{"n_layer": 10, "d_model": 256, "n_experts": 16, "experts_per_token": 1, "d_expert": 224, "d_shared_expert": 256, "activation": "swiglu", "moe_layers": [0, 1, 2, 3, 4, 5, 6, 7, 8, 9], "router_score": "sigmoid", "normalize_top_k": false, "routed_scale": 1.0, "balance_loss": 0.000503, "balance_bias": true, "router_bias": true, "scale_expert_input": true, "init_std_router": 0.00905, "lr_router": 0.00119, "n_head": 8, "n_kv_head": 1, "head_dim": 32, "vocab_size": 6955, "norm": "rmsnorm", "norm_place": "pre", "norm_eps": 1e-05, "positions": "rope", "rope_base": 19500.0, "rope_fraction": 1.0, "qk_norm": false, "attn_scale": 0.177, "tie_embeddings": false, "parallel_block": false, "init": "trunc", "init_std_qkv": 0.0175, "init_std_o": 0.00392, "init_std_up": 0.0175, "init_std_down": 0.00392, "optimizer": "soap_variant", "lr": 0.00185, "beta1": 0.95, "beta2": 0.99, "weight_decay": 0.1, "lr_head": 0.00872, "grad_clip": 2.0, "warmup_steps": 200, "schedule": "wsd", "decay_fraction": 0.874, "decay_shape": "linear", "final_lr_fraction": 0.1, "batch_tokens": 65536, "seq_len": 1024, "doc_mask": true, "train_tokens": 322900000, "steps": 4928, "dataset": "wikipedia_en"}
Below are experts of layer 3 (counted from 0) of a mixture-of-experts language model. Rows are named router (the router's row for the expert), gate (a neuron's input weights, with its number), up (a neuron's input weights, with its number) and show model dimensions 192-255. Each number is 500 + 25 x the weight over its row's rms, rounded and kept within 0 to 999. Numbers have three digits each.
Before each expert's rows: a language model's description of what the expert responds to; "gets" lists some tokens that make up at least twice as much of what it gets as of all text. This comes from a sample of Wikipedia text that the model never trained on. Tokens count by the router's weight.

# expert 11
What it handles: Full stops, colons, closing parentheses, quotation marks and degree or minute signs that end sentences, fields or numbers, as in "No." and 1:28.41.
gets: ".", ":", ")", " the", ".\n", ")."
router:511482518472518535520542466560514490484521495541510555493487519502572515525494518537541561478470456483493527446473476485501546519509502482508529469478522492496468543501479481524521514465544513
gate0:506511520510511477512473495500442489481453500489489464514505539485512490517522522520519510506479488498522498546535486458493474503508492479454563475502504480494513511535466500446523539532480468
up0:513461541500475471515546523469466470543508513529519540541519499524535507492512515497507489480463508518524513518462476491478468549493506498502493531497495486477536469456483499464532505496473522
gate1:491521506512435458526530494520513555486470446530515480499476495466524482478507514524479500530489467490476447480514495495517495498516472572496510541509500495534490516495510479503493503510493503
up1:507533491522469500523525489518470521515509480502520485516476464489475497451465521513479533494464485516524491530511474530478497565483502494529511534518491506506460541442468501474481460519531492
gate2:494501491511485491461517529491507522518476503487486466510495481511539487497515518486532459521513484504513508483477475527481566530472502507528536485502499509494481490484500533478513464552474463
up2:452505534483517528503488494482477516453496503493535452457482527502469493529469474514488495463496556485492489474486516491482504455510481476514450497476508508506476557480551516476521491481490421
gate3:453485504521509519485534449487475528508462484508498491526477477485526490498494498532524535573490480510503536530492457518502485530487508472487417511529477494488480519499531503490482486507516553
up3:510534473472498493493467544524524466495492528499560494506515447506486507507506502512502503470516490523495463489486529510557535489542558510494544471478538554518542514503500499539516505501482489
gate4:544506499504460434524473492489501512483475519511513480497509511481543518500512497464468522473503500513512473515458522480482461537467525536490496456531453478503500491489495535527507522496464537
up4:498502476474516492540512472513485506479465449510484494533497495494473494510474468522534470504473512504491508486480475487480485496488546532476505474518429483497498493484486492525517495526513493
gate5:513533518513509487483527502499515481535499435540539477503500481450526522495470528486522535492543533530549498512513506499471492510545487425495516496482486498504509481503506552504488534477467520
up5:512509491525508480477490536495531466509502463496454496513476512499569511475491511493541518504494464521513496532479483516427458534430491461546519530481521529503461472486458503528496541540495449
gate6:445496474532499463532503480446473499484486516487506535514541529509451520502503492503551488471516501480449522513496511496489475463434518490507474508503493493456483474491498492503524481494495482
up6:475540502496507499548479480476472521492495535484491503486536516503480511493478501498546453449529506456463559504462515504504512468467549506518483515512474491451470463499494465517523494503503455
gate7:477483473472479488490490476486441505504487495471527493504487531484518482431515502473491510501542489490524532479451537519473526515509508464497531490531468555492497506518507521495472489434451495
up7:469513497503484515513515453529518505539470468499493501522502498480492545492528492524557494461505469527483522500540548461493517506466468475493480492517494541498475473519489454526497507517531489
gate8:532518514515473490505471501507517503501522494516493421549478525517524520469534513553478494555515521543491534478495508459532467501488505488509445475470517490499453505493493498526524498477519462
up8:486524532518514524498567524464474495510503469501510494460530479485460525547479504498494497480462512457512501499528494524447525501511552482487504507540514485499513481459503483445514497514513539
gate9:469454460500520493490533521502466514464508492486511485515514492478485527484537466473450469469532539496523523589521497523524501488491432520511517493503496474499482473500469502497477523506522468
up9:555475514490540522513510524447472506493529493508502527462511501516524503496494538535485495504507554539461492495483492458484515482494518479478484504474518479484535538539487542504521541544496505
gate10:530465536455522529523518506494519545494522494441536565504510487470529465527495492500531481517530521513530525533483462501486516505529507530523538495492470512494520541464493490511500471481500463
up10:514498539451473550549489503510540520476532479456480547526543494477486480512469503494533500509545510533537525548526492468483533510517516497468574477494464500482530528487458471540470489479491475
gate11:433467532490503533527510500541478522503468464514511450517493519511523511501493483511444518512482456513524517505498484520512462540485509522482487473557528451496477501508464503497461526460499501
up11:512551476520480444493517550495544514480527517493479515507483512462512482542516485520558518471513508493499471477516519494496532485523502471535482477492512537487455494501490534502522485516514519
gate12:470526508519494540481522504511512520496526457526472504547466527443537513473523532490497520492459476498515490483470535521498528458497484481533507500462548480502523489500555490480459489494492485
up12:501521511508544510461513530529518469488504467536510513517475497467506496475514513501528480538511504519537498477531534558503541491475487529495492513508545529484531499511484509501501508495550483
gate13:525444510507521530476468492513482439514521485518501454547522498531474502472537494492524517518476481530514497511483476548505501499505548487559540539482465493495502539495501515508501495499451503
up13:474539522527458509473471506463508523535500515461551495473485482468547509561482485486443486497518483476490471473511492501485521469482463471475478529491498545521489483485497482491496572530503494
gate14:497464520470487514496469485529538483484483512455508471483500510491498503426505472503482483501514489495531489463528476527462514526503539452528463512508513504494535494532533498540514527491492492
up14:539460508545545520503489516510521519479486504519503534508491469488449512530512492466525498458519494516452489544481512469521538537510494530473515452503480506475446520493440483504481537512455493
gate15:469508505523519493509476477521468485497523492512517484472545520492455492509489512509479516507451494478536490491439501472531534545538518476461521492501552498490543491518495468533506524500480499
up15:507478512464457563478464493464484527533490508503540468483497547462478482518504456492480513496475478472489496462485479508494515484519501468494485523509511512526425539492480507483517437502540499
gate16:481501519535520498524514559495567588487495503503508515551496487536495520529519508504514473505505516510489500499494498532512474514525520497501513524493501484479498461466533453490511464503570504
up16:512493473467502510496519452491446459497522502485510508465484503454516490490498535495491520465525470485496504476497491510518526482482474493517445449508500497503518529519475526488491544524437520
gate17:484419530509484537539517498473466512534476490504493530515497522480467495511507482528528541438513493533501485540493499482486475486495503467496503500491474472508499532462496525473569521516521489
up17:470428511508482509521506495478488489527486500493488526503480529493497475512513482503520538465523487517487496530508485481498481497503505450508517474482503493489486502485496495463561531552529473
gate18:484502480516477526477516492477478543516549466538513477496482537494505524484505477503509498492499462502535495541503478508496488516532542505495508499518495491550484500492526506543536506481535509
up18:495513497511455535490513512489468526527520484514529469471476533499501531501506476509486508486529486506518487530464491475463470507498532480512532508466496495550491511454525511573496522455519494
gate19:532479523498470532538490509487433508492475497516516496512500447439495470506478503510498477522495511493539531508522472504511532549476495520514475500506448531475472522513514464489485515480464514
up19:514496490511490509523507482518481517491499526499480470463486516535508452526493490521470512531520510513497497523495480518486482517469513511526528499511522500456485481474498491457461497493478475
gate20:487509535482482449489462440473528525532496501498478492473504519506489523508512506500506504485484508522525495484514487475518466517518473502489525519500491515465485472493492537500457519461543547
up20:470478499501465423491474433472522513539507489514490479499530528495509506508504515513518521472478534513522520472516490494524486522528478504506520518477498512479491488487476563509475522462534536
gate21:468513491476545535465499519532540514493483469509469493479529514463536517521544513501508461479510450517541509535490528520466494521466528545541482504493517483518491495530506484516498489487499493
up21:481515485501516510472500522502499478451514503494491481469488469516519521456479452482502515490518506458524477490475485499486488454458486512482510495461516522450518499529509485488533475479515500
gate22:512468491489530475550520510518458481479499493502491499519505517496490498542483487512476474502570505486555509455545524511466490486515534516486507504470482495463501526484462493499488509497525483
up22:503491495505510510508461506505526521496487532512509494492465489514570523473531511514491488492446525474502491529473475513505551493471492466533530501478484486480511503489494485501477479498470510
gate23:484495486511532496503514522517468527517493483548444497480521517514479472489512519497484481501516502515523463501490518495523501468517530456497451509473471489495520503489491441525546492527473484
up23:533544467490506495498529484522524490516524534466515495484451486533529494527518483509495507520482527497478513475484500542498526495465482530512517531515515507468513506516513512479482499457507506
gate24:454500503497540480459474517512537530470490495524490571469457492514512461533513542470481506483478489508494494509527520499518543494501479504511532502499481531502487515522499479482502480457542522
up24:484515478507522482547503461490484503484497504502501469493494509497495493500499452478492457479507506477528513495495520500479488493492484536500510457510486478508477483490489469520436499498467515
gate25:555491483505527522533495519487478524483543454482544506531482499478543497539531551458491460499531532464498497486543486527491472501487509507503504529463461508526551478529453559508540509486502476
up25:520500504465516502510527510503482544486491475464508496505477484502486539522493494479495486487499506470483478513499499487494481533483468546481504505563501536478515471465504562545475488489503533
gate26:532474482512489493500515513475458510531503534504504491481548498488495496494560508511477457519517488514509459574485502520519507510495475487530498495508487510464463453493501533498494514486498511
up26:483488487523485499496519461497470506494533503509468496487536465470465520493546512487550512497515500479474463538535479511532542467494528515493467499497490477472478492484502514495458514516511467
gate27:547509429496505496455531519456510492548535517499510526517532468503474466533503537499508543518538449481508461503512492472529524484478512489496546464488505493495529529492441530472529462487540469
up27:502496524557490461541505526525490479485547476522488450494490511475503522503478521512497476485534514510467497554502502482506439512481481502481516467444488468509546458515512506508519508503489478
gate28:465548478518544493495500503482443485488472497509516547480518505491521518498474480511494520486455528457485512498492550476510519549469509476545494529518514531484489514477511499525522489528567525
up28:541455481490464553508496496489541506499541490503469454528485514511459481498512516462504477499541473524508486493532445528485482447536511546447494501474489479514500489496514480470495507496448508
gate29:475464547507552492465497556440535528516497498508473469520471517550525504493488478506489502496533520529509498531523537531460471507488509486486516455486511500521475447502474531457511499554454481
up29:480503552556514480432504522516504489531521468514506497499509514526489503541514509474481494496513498496513492482496528518465463489513522511489454458479532475480503505528511577491489462488491475
gate30:538455488508446514506486509485469488479477474513506500500521453514505489522506447503518525480490516442484503564528508485540497495511523431497464533570468480510467500493531470493502496495498457
up30:514479495529524534478453493486508482512479506499516489494521478506500476499499473507469480477504491462493496526506483497544519515527490459483501476520487459518497548534481466479484546507474502
gate31:510495505520512515492525536542481498495520477497498508491498523511525556457507489501526495490453495500515508472493534483482505549543525485511510506512507444502447497507538485527500503505497510
up31:500529489517507538520527488508474518481521472481450526537483530496546546499507535492507478495454479493518485471497545465516482519516524528484471509526542500525480489490535497497502496504500534
gate32:517491484499499519509481480509531500540510521534495503462505473479524517500519484513474493486479526510525479573495479495490534530507519570510512465483516445462501486471500517480493525509501512
up32:477508497497490520460499500475470510465527482478484487488500506528489519478522482529498533561533504497505525449519508487499502491484512465499511511526470521518493504478466467534487492504447544
gate33:500537510550509504502551528542487499508467487493472452513519515482527517484457505483492507522548488525528456476537472499507449481489530545481520425487494520515514489468510464464526462493514481
up33:506519488540507526501542496569475528548487482460476467519529506510543489501513495520495523509520510528527494491500542504501484541487547486477486500497514481518515519521524482502463462495469478
gate34:528500514503485476484509519463531505482544508489474488517507443503463485500445518512513519502520543494507495520515453487500525513533514494520480509527482473554493486534515505510482481486509466
up34:531433476489558496527483474504530541479518508511469493516505447511480477498475505514503514452511484495528537515513515492489512482543494499524498518490544470508520524497495518520482535484561471
gate35:493507469462495464503468504547475473488499529492499527463489498480491525474473539545464485495530508509505491541519516487490494519479484472424460495487495543498530526507478560485510517483521519
up35:513507487520509487525459493547473504472524478482477518515495499511500543485471554532514503490518489500540494483516501467508504514447461475468478503502484544456503537454511493504509500514527536
gate36:514506497470525507487500440526466483513462482497486492495519529508483493482507438520499463482517478473460518478480476529548532467509522504499434507537497511532533497474517486497514524458470476
up36:505500500438509519468509480514467521485530499479514517442528507446489512513536448534500479456537508474475505503498500514525537438520520523513438509498496491537482491496525500501495473472469488
gate37:500499508493474511473504494466449495486492509502505507500472519501527519501475519475471495501545564483498459484523512462480486473486531533523447487494491504547459485502496531479486452505499497
up37:481497547524487497496511481500484518472508496510470471486496512502520505486472520507469496520507546483520489482531523484480480489484517497535463466479497503560481484487512528490483466485518499
gate38:502491540493502509517473481471499508519520509491480487506522506514479491491510469513529481545491502520540486491509557518517523510493528500504482473571545498525488527480491482508501456494481550
up38:440510484487495486554446488470523521481500562460508488528446513482482488506507511509505502522474529531475481526497454518505484525490555444499516488482508514469500508482478513501493447519483520
gate39:532523473501487508462460537509468459520528509494484516509510486423517503497426487479511500514499567499476518447499501530509491510480509500507493472526495470513460461485526465499488480471502507
up39:488482523490521478538535474521525532445451516536489490475479459508490502492558500486526497458482452476514481534495533477499509448524491490539488532462451521505507526500429523498487493526496514
gate40:526527502513508487512452460463509504513522565520508466496509537495479527504465513509489540499481549472512464511482476546499509527489508475477459489484530505516506499501488483453513506498486485
up40:518553517499501513502494527524505499517485482522500506485504521528441451515512464502464560497524528478487465431470488528510530530524468532484491507485514494492498500524487450508496495483519473
gate41:504481530522504547495494520524484492481526508533483495503466495444474508510549514507533536502490475505487497481533528456494541510519503521528511508493498483493502517514547514526471462498546578
up41:496474492486495513482459527506528501497499502494502518473487488447502521505514516497499488492487445507495492499538486465484520486484453506507541503479488487493525534527510516499515452544554553
gate42:492439494497531497478457511497508478522502458514487565513510536515461516523539481527512505468517515526502516514537466488496506492474517525484481489474480475538542479517486475508518509531522499
up42:510527499511490486501516489490542488482497561498493450481495442504508495438477510493493489525503494499477454490471518485490514533502489480490510530518482527503489491488516510485487518482476507
gate43:492489502466509513456532465507494516499533531522529477495525499513517504479529492488520503516489468519514487496447523497500485464556528476531485510498447508486482469472489527519512495480463490
up43:476497529498497506474509489540526510517513515482502487514531525476496507527505482483518522508492479517502522475459556501505481430560518480539496479482499481507467521512503519526474498483479498
gate44:516501466504489481519469515503491520469533501512465506505490517471475477503525476500496504503535508514518521460465523535490506518486494476504508513494455456503459469512519489492511503503566495
up44:465478517454524516478504542474499497503457484511514508462494465521553513504529509529515495494497491523432496515467515483490503458514507500469489492493488513507510522507501472530494464496448479
gate45:513504544463514515546499515518482501488499476476502535478460524503503487520483503476506498493494459514514549484492527451519540521483478520499510521511530523531503549504486476496495517501499452
up45:510529515531478517519505475449539525531511524504502500518478504501437532469487537512464542491498510470495482538493480471441497493449480501489537498503476476526478500497533497482467515480469488
gate46:521532473501496505497465488503503469503493443512506530493484486494513536516516461515539505514518495504511502512533527522530565519482502465557470473493521512533509487484536498536492520494499480
up46:492509519456540500484509519516510496512507537512489458505508543480533421475522489558471453473468528498504510467507481492464467445500492511476491499506473503516507529521507479508514486482518469
gate47:502495456485465464489479507543420489453482532472478489487515468529482478509489525484535530499474478546494518458499490548485479492541499547502444474491504514507500540506489517498505516527502492
up47:480534547486451497523547536493460505493503502467531509513535523509536448492472458505453454511511514525508538499514467522504538495529506460507475490527501536488506516499501532503539499500526527
gate48:502519502495506522543474483480527502537520507476509477504468525508473559522481514501474486504457549470518442503502491495492476500490525474467502477506521477484499502535489542498484527481467505
up48:465528516504530511506512507503472462545494504509482471516499496483469498505510527523495493501510494521509479494513428484503504495506490483502519528510455503492552539522507510468493528494489482
gate49:509534528483509488480493448564518463518509490513498493504497535451484505506515485502526495473516506428501541518463534523483493507536495505524515474510483496512504502497472514501510556543480509
up49:489505488495493494520485542459535513510486494466488503509524450539538502496498470472474476535495501569476477486513468507517495503464486494499489512478527490524481495495508503490501455497507468
gate50:532511522506520496552534465492479511486496513501536467447522446519459472479533517514517499507487483480517523554463470473523515495496497492513513528530493527468481520487511445530477481490477552
up50:459508489473521500442465539574478502523511428517507503525536539498540516531494484478477470503503503504486522438510511498497485506483514502515477465481542467518464493496509512518559496532529512
gate51:529460519474518479467519504497504526543495501466493493487497483504471525468514520480500505478460510496503498514459503492496481485479530538500543477492450512484465528527479503514456530501474532
up51:482499467532453503552466494465493488473509520544488510551495498495480507511478476497479506479488479499477532504522489527513531551521467463497480549512517491502486473444521470465530477502509495
gate52:506507498478450551497531489547530522482526458501528534503508525496490432513519474514533513509486483519532496498495473497520473526482452449512469530486479506519474478512490475505542460471498516
up52:473491509539513463502506509474462456505508528492534475502459476498509550499517488497480496473515446467494541489505495531505508461510496542494501524559517453498530528502478519484455574535517516
gate53:522500490495544503508511498518500522550510530544519508476481485477519537479507530455509526507504495530484474456504472495479520491481542450496467535477469509457538472483462509484525494493522550
up53:450516462513466492478476479496485514463522483486486526485496523507507479580476498515495483506477480495522502515503517520508510491485414535553510443490523511506468533495528512523486511484477414
gate54:498523528528479520511502509517468474483475492462546480518503563547498467542481479573474518477457503480466477486501448541513494493469445488492502505533530510461480480538499451496527463494533491
up54:510483484462499483475502493474516511472499482553460533461524467453508517462499514468520482521544512513539546525515541501465499509516542508523478497481480515515562524498501520497509513505482536
gate55:529490525534502507468502519517540545527494498484477493481500499508505513492469512562477498508492546468484466501531501487510524449473459508481518500492513480495473495533488524505529504499469509
up55:523537532506547464546513524493476495501550499504494504536520491516491534459491492446525564472508529457516486505505513513515499490481511529515513472510447544482498484490542440490444499484494491
gate56:525490456501517491453532486484528483489539548494510521480513444443540528511417483504479494508506490528494504508543550489496528512516511509492477521494509507501532457493516482516504516487494522
up56:548509519526502453546500485486474468505465482496507501532503560549508527500503516472488503496513480464495509459487444453516475504492479489517482500483484543462458520494518511490494478501512503
gate57:521533529468526427506533533561470523511473529466427491509485485519491508480530528534468512530451485490464503500494517515497450476505487453481469480510488518536466459497497500497493470515498505
up57:535477500488517494537560575514455540505495534497439478510492499495522491463533510493462526532488493519474484497527511498478478473497491493484479508499481513527484429494511495477492491506466482
gate58:508518518504502498516471491526526495489492519529496502489519526473507470517453513493499485519517539533491456450480499497471553491494448504487484476490484508482498501541446525497489500520488537
up58:497511499493506531481506497472460519516494483495490516461479516511496521479500480520508482506478458452549506574512499486499499439501499514532499546503497498523492491510518478536513482510489465
gate59:490472525471455452534474521516519503448504483490504523467493505504490473464490499524486541533554479485502540509519503506504497479517477493469480519545525475503495475510511488517476507504490548
up59:478494484517526495539491473518481512532507490466509464472519487516501538505513495500489519512494519475459479532565489507494503535537487532540465529495473534473522491514486525520506505477494509
gate60:523547494525457450519493472524474507509537510518547506474464503503482542457515504498482461488499515499431523552500491523474493504453525525535532466518451509502508495503474503515522521510512524
up60:522524493548470466477499476488491552482553449490495467525455525502499511466497535483507473516460491512490501499498450491500475498474533497516521469521464499504510462482504498464516479498533486
gate61:482510500449468469550466523524501465535501522536485521477516508496540485497495487520511497490512514492507506413511490522437496457526519495501521474502538533543527478517508540472483493504509501
up61:497515494511538504498550490449457546472495477446492486522516468506480510495536533457510503501492484479490493567441486478500513532479455515486496489465460485490459500471491479475509527486471520
gate62:529499498573508456495554499504550477472490493519478481523490504498446480485528523447509505457485509537500516471480490477489466499486552505480496470496466485518452490494509545484511527514567544
up62:551516515524503452480533496512475471510501500529499503503530475494464487481538525475488532448490501488521481493527498484540509484468498487520500468501488518546443523468500517510511553489496510
gate63:503517516556496478485457488513514482496489506526469492513502507525461489486466469465489479523495497495499478490508551452492504475526474536514482466489511482502519513486494543534517537505466502
up63:468508507533473514472429478497516462500461491542509508481478486500496528505478474491512477507522467529504517441510540515493489452530446476501511448498529471489548490466532522546546548524506477
gate64:445497481505504495521498521462476534467532525535468475519502489526524496487496473498507534546516544517450537525518537538503505522489537500560505504476524506489473455527463484469491504498505503
up64:487520484488484474529485513506455506442511498511471467531500499522508491473497486491487537505465527508450524523510483544488503501499530479541497496467524511451509480526450489477515515527485479
gate65:554500500495500518509532474526526554473539479520534517526517510502539503521512504516512473497512527536477515490512531463479502496462489545506463528467533421513498463485507539543455525520487443
up65:476513502518501476499448533525489468525474491498485453509491481515473523518504505457506500496504491485522479512485469535528498525492530469478511457525460563492503507515453457487499502461516529
gate66:518512520496520458503473540530533518520519508525530501472496448521549502512504486495517498476540498480507492439492510497493514495469486494519515481479493465487497474500457517506549504523471497
up66:483516464508481492542502441457504522509510434460465508498490483495493508484493556516484527482468482469506464497488513528484548488488542473481492552517527487542482515517511516497491463496457487
gate67:534506462484509488482475509519494520511474534496499502498542484501508497522510486518489493529506551511510505542513509504507504523515548462530502479504526488533487420523465558476523482520434512
up67:506535513496521482500511496497512536456497452493487502474526500519469528535455491508528481469503453482526514519468487469491502525518474480539502518491536526521490469554468549508524506490528506
gate68:515499497495524492489502513490524541491479524471496525493462490524465514501495475516486504495491495490479444495493456465504526503513520507448506468519539513478465486523518485467527531482515471
up68:503540470493519497519528509506490565466474522482469497520495452512473526476487492505483476483478476484458468504503503487491495500528518509462482514527506490470474526481528519500534503519517462
gate69:501509503502498519513523491507468520473467524518511533513474500477498516498538488475502479546476480532456499484525486510444477483520481535513499503547536467486513488478519525509522512489518505
up69:505494506534519526495520508502494509499488523542493503504458531480514498496465464517499546507500506500465505490494494523458495482479545500513515463497509496471493503474460483509470535509525502
gate70:530513499505491472475468529518517546504506528538511499499457468486549500491510515469496545494524486470501512458536480460480491492474512505505483512471495467513474477499460531470481471547495521
up70:522501511504533466444487495487502502480502570498486547490497491527521507451509511486500521520498480504544500472485490526520462488500505523470482539530488485487480491477476472522525478472496522
gate71:508468445472444473469499525515509506542502484486510509536519480468505466494470511519489486483520525479540529515548501544536503499511507492515484472501488534516503494552507488523495500500455497
up71:480511533506524530538532535443484508495501534526496484533470517502500492506485504542538546490479504485455474512512473510491512507499483575526498490517469480463505475478503497487498512523535493
gate72:495518525507506458494493445524518507494518477492522473507475525524475501490510476540491551539478537476509485464534487477512519514512471521530496525535467464491479536490521478494500486482502474
up72:513529499424488524471470496484523502501496537527503451473472501490510453468488496470488526471497490495516545475538522498480545500461519475538470527496505500488452524527539503531503514503490488
gate73:495501461474492551500478481526464519531488532478495488484472494459495538505500479475506517503505498491450523526486436501462545499498484507544490506490509474501509523473518459510509511493468465
up73:483486533503453484528505502480533525502462568486528495494494540495453484490521471508525526488495485521509477537482539511501510486511501538502508499499489515508511531512496491541517512459507509
gate74:462476502470524532501498513539501502475492464456476525519496511493500510535567554523516473515526451491500497529502477508493485522526486506482498431492474452493541524510476528476493513454502457
up74:523538533495499463493533513548507487499490527487503435503510546525523514496489482493520480468495563512486508444514472502532496439518470510504460517504492529512472529530529522509498482506530532
gate75:525499513515530524461487505525492493497523518495505509501560481491503513453467504453499510503530475522505494468497475507464488530479500523455524490493488551503484478474458527495489528518465532
up75:549508499463475494540522502471498507493507471521500500546533510548491520517486499473523528505465480551478493474484531486505498504476492477522485516484538526480535517433529534485551456517489559
gate76:499542507491517496509518489479483483490522529520516542480496459479532493518497512459524492492537492486505525498540511520500530546539508467495494506522519493493527547484540492514476506503521507
up76:515438495472485533515506526526547502508456482468471466508497555505490489489486473568482506499468486519501491509474514480485475446483504516519512487505488489509455488511454477516517488495470508
gate77:513500478491480492495526510528505496510506524497520523512526518489532501516531483535523510486449524468461507490478514520462517476480475530470454497517470453482518435503515467453523504507477477
up77:504500500527524501519480476468486455483516477510515516527523469504527472491514522466503504487487515476525495534491514527523471498499527491502496460519495488496491518473535527546518509485459511
gate78:471497511503498495500513506466489531455501488490526529510472521514476505530484513483503528478487459509522490500491523496469490504508529527501469471528467480471490490496486498534471472517503476
up78:473479548533475532487527471491493492466552508507515536530487525504451533471465521541492517472512461517563486475502472506487482496458493519491479479544505492496512519514501513478460507449494457
gate79:482491484506497529482434532481514533529514522460531500473523551504472499493512466479527490516458472560520514454544522499487484488472511471484514469495529549497507472535527482501467472510513490
up79:512517530484505512503512472490509503491496515483502510455516493456491507506504497555493473507472462520494499488493508463528488498531491447528515486509507492477511488470526501525527461502514488
gate80:479464475439485547541524513498460464500512521475479545563487503536532479533522503421519518496469491494522553443548505518482483466521508541473525484521475486459501496497478481489443494508566515
up80:507508512520521481465460476514525518499483484547526488433521504502474463481508487569485536527525535513490463555479481499518504509486460469516486530476519483528504512477517518476538513520457485
gate81:463494489494487503496463509458491512474486472518520458494487473485527479497487513505494477481495490521500489452480489527543538522522508457509469461535496512499494499519473520515503476512508544
up81:465476451549502489512463536496504538489500495513452510506535434508489494537529495489541444498499503508515505512499487490534495499477494488498472484512493501519534512502500455539474514502514526
gate82:504481515490514518543522490488494471484476533496500499540487538447506483492486523489506547482469511507526506489505513471512476554456473512516530489501466546506513485500518475529516491503557466
up82:502476456469463487464509514482517543496504465514511501481519486510523483484476469535503468531533458490502521583516488538477468465521505490478463499499505475487452494511481532492498514517519510
gate83:522494465488513508503449484501470482466510503468496504533502527503529515477479439447517410543517514508520488453502484554477474490539526507518509517513445478456499536530487500450508484481473532
up83:511508507486532527493532483502514491501503474528474536532480483470474474461526486522520568474495476507495499496505488460560510542538518490513518544508514498485477471496510528488507468546493499
gate84:497496485486504482575490510535483484461490547495495492459476535509529507541479506536513481500452480477480512574481527535508539486495469484525501475494465551525476513482542502539505499475531499
up84:489527519461486488495549505502496491485508512515493507481509513454514464522548536506523546488531505473527516527493522454502491495484515484493463480489485517494508520522519447473511515456482544
gate85:539477508504461512536501443526580499456505534521514521465478528502465528524517496479488493469507494495512482498518521479462476463477502506490458488534471484460479488545514511528464488500514530
up85:452531490505524520483513536500444502486485485485479463511517471495489500487490500498544466538496525501505515513461496512501513499492457507505559541491549517492532523463525494448520482532475476
gate86:462494522502472512496498463482553462536442524486471496500506495507527494514485549448505480513552488536492504499527485473500504472484491492476473454522528511480525478497515530529537524496533510
up86:491484546487493498509481505503540475535438502492443462476465484492499478488487510504501494481539490532475496497479477501483513486484517490455520466488493554502499471526514509522479504467501463
gate87:515511527466504526496516501494520449497500478529500466490506547463535495497501478498487496520508468525539520519522482487490427458529537469524431496503519514503499488484520497529504504435555519
up87:530531472450497447517540513502508507506494452441547523490477499499529502467477492493484490474497457486490519495508452505529475475524454531467476506520490490559505489519526430495497468478539457
gate88:462512493536501487501484476525483444513524471498527499534483523512512501532500526468522468532489497482462534485495494493515511530491546472515495482466544507462484480512544529538507510439538514
up88:480518510539482524491483473515472458499526468482523504544477529486539473488490522481492514552501489477500535503481507496492529510463542475508506476495554536463475510515509513539487529424491498
gate89:495452484530535535505539475494468527557500482484497478500510494493498526484497523522525472523510493517544529501513466519470518508467469516502515465502481480506491475522486528490528515453524539
up89:498514505492472478499493509480497485481510481483509475494509505508499528532517504486487493461510524493481442503486556463494472522510529504475473510481530522526500506503516514482510491538481458
gate90:494505513477531498471504460463499486473507504514519459533489539518516484534476507518511492530508488527468469480512466500495514484486455525526479462528508465509522516484516505479452477469520519
up90:526477489506476485484425476524504496512473539539483503476502435497514535489521493520476516504490506504517511492502463511512503499519555545472542508520555519519512486496460531524470485534507520
gate91:519515481507467543481441511464474459458524505462550515550482532478495508489515508481510466515489491522513530490496501500512528485456531487457575510502492528511451486501489464494493490505528486
up91:486516503491508513493529500482534473437488506470506512500445544506522507496520513511476496478523476525497507484457460490468524476461496510472512488514497491507493471520511474522477534508508482
gate92:484503509467513482504469499518499542495492512468504502510498472514489545488519517533499499531509508503525498460568508524503478510529437504478499514498530531485512496558465528466481477496514477
up92:445485501484519483511512491470502501517519527445516478486507460474516509504513501532475517533507538514477545517544493544496467494547504513478515504476514469537516507503465478532510501499454491
gate93:517502526483480471459533492539517501496519479516473485497467535480531500530456483500481515503499476514481485463504496461512498502537484480539503478493533447511493521468479456496515510492495513
up93:517478527433485455489502517506506523482520490502492480468505466524469503506487491477544479542492500512524542486479517505510486490534468466492502480491479517496512469506503498521494527491522519
gate94:480508525515521474495489508505494514505487515506497515516518496477454488496480554520451467500535508523512513487505515468477461526484491471521506524478510527506505503490454443486490459441493431
up94:505469503477492507510495490522478518491507453522488460470454534515513505538510469505515460501464481467507507511527492510515513482513497527466450454514522473490501471537486507525559549542454472
gate95:490470487471482466489497504480550571528545452496530533504485475514490537483499484490490513511492522531550501473526508509532450505513494466530488522511487488493500498445518572479500538490462549
up95:506489481519508532489517501524501481490508536507474480489533473496532494522479495550501460514498476484500500543499568513503499477514526493495457494485484496517513530497437481492515448517513492
gate96:481494510549445558495467518457489514506521499448496518504521534524449449476492443507495497534534448482501492505529537515499465511460497465497497518497539493518516508500486474511500564514490497
up96:455491496510525549497492514529496473507543472461501478496545483516485468531513500509454474500524488455485470543505494513500505513459520516528511524484505462514477487538486534484497509510539490
gate97:495486495493514483508445465515500473470519519525502494471486462482481522515527476480513478502450489483528480531517477466464521478465535498510518547490486474466510489472509505518541465524519480
up97:502518516482492490528502493459513503496495459497508510484521478484531484526522502498489503494461506505509468439460509482524483508522469534517485504471536531504520530505513486491544498522513473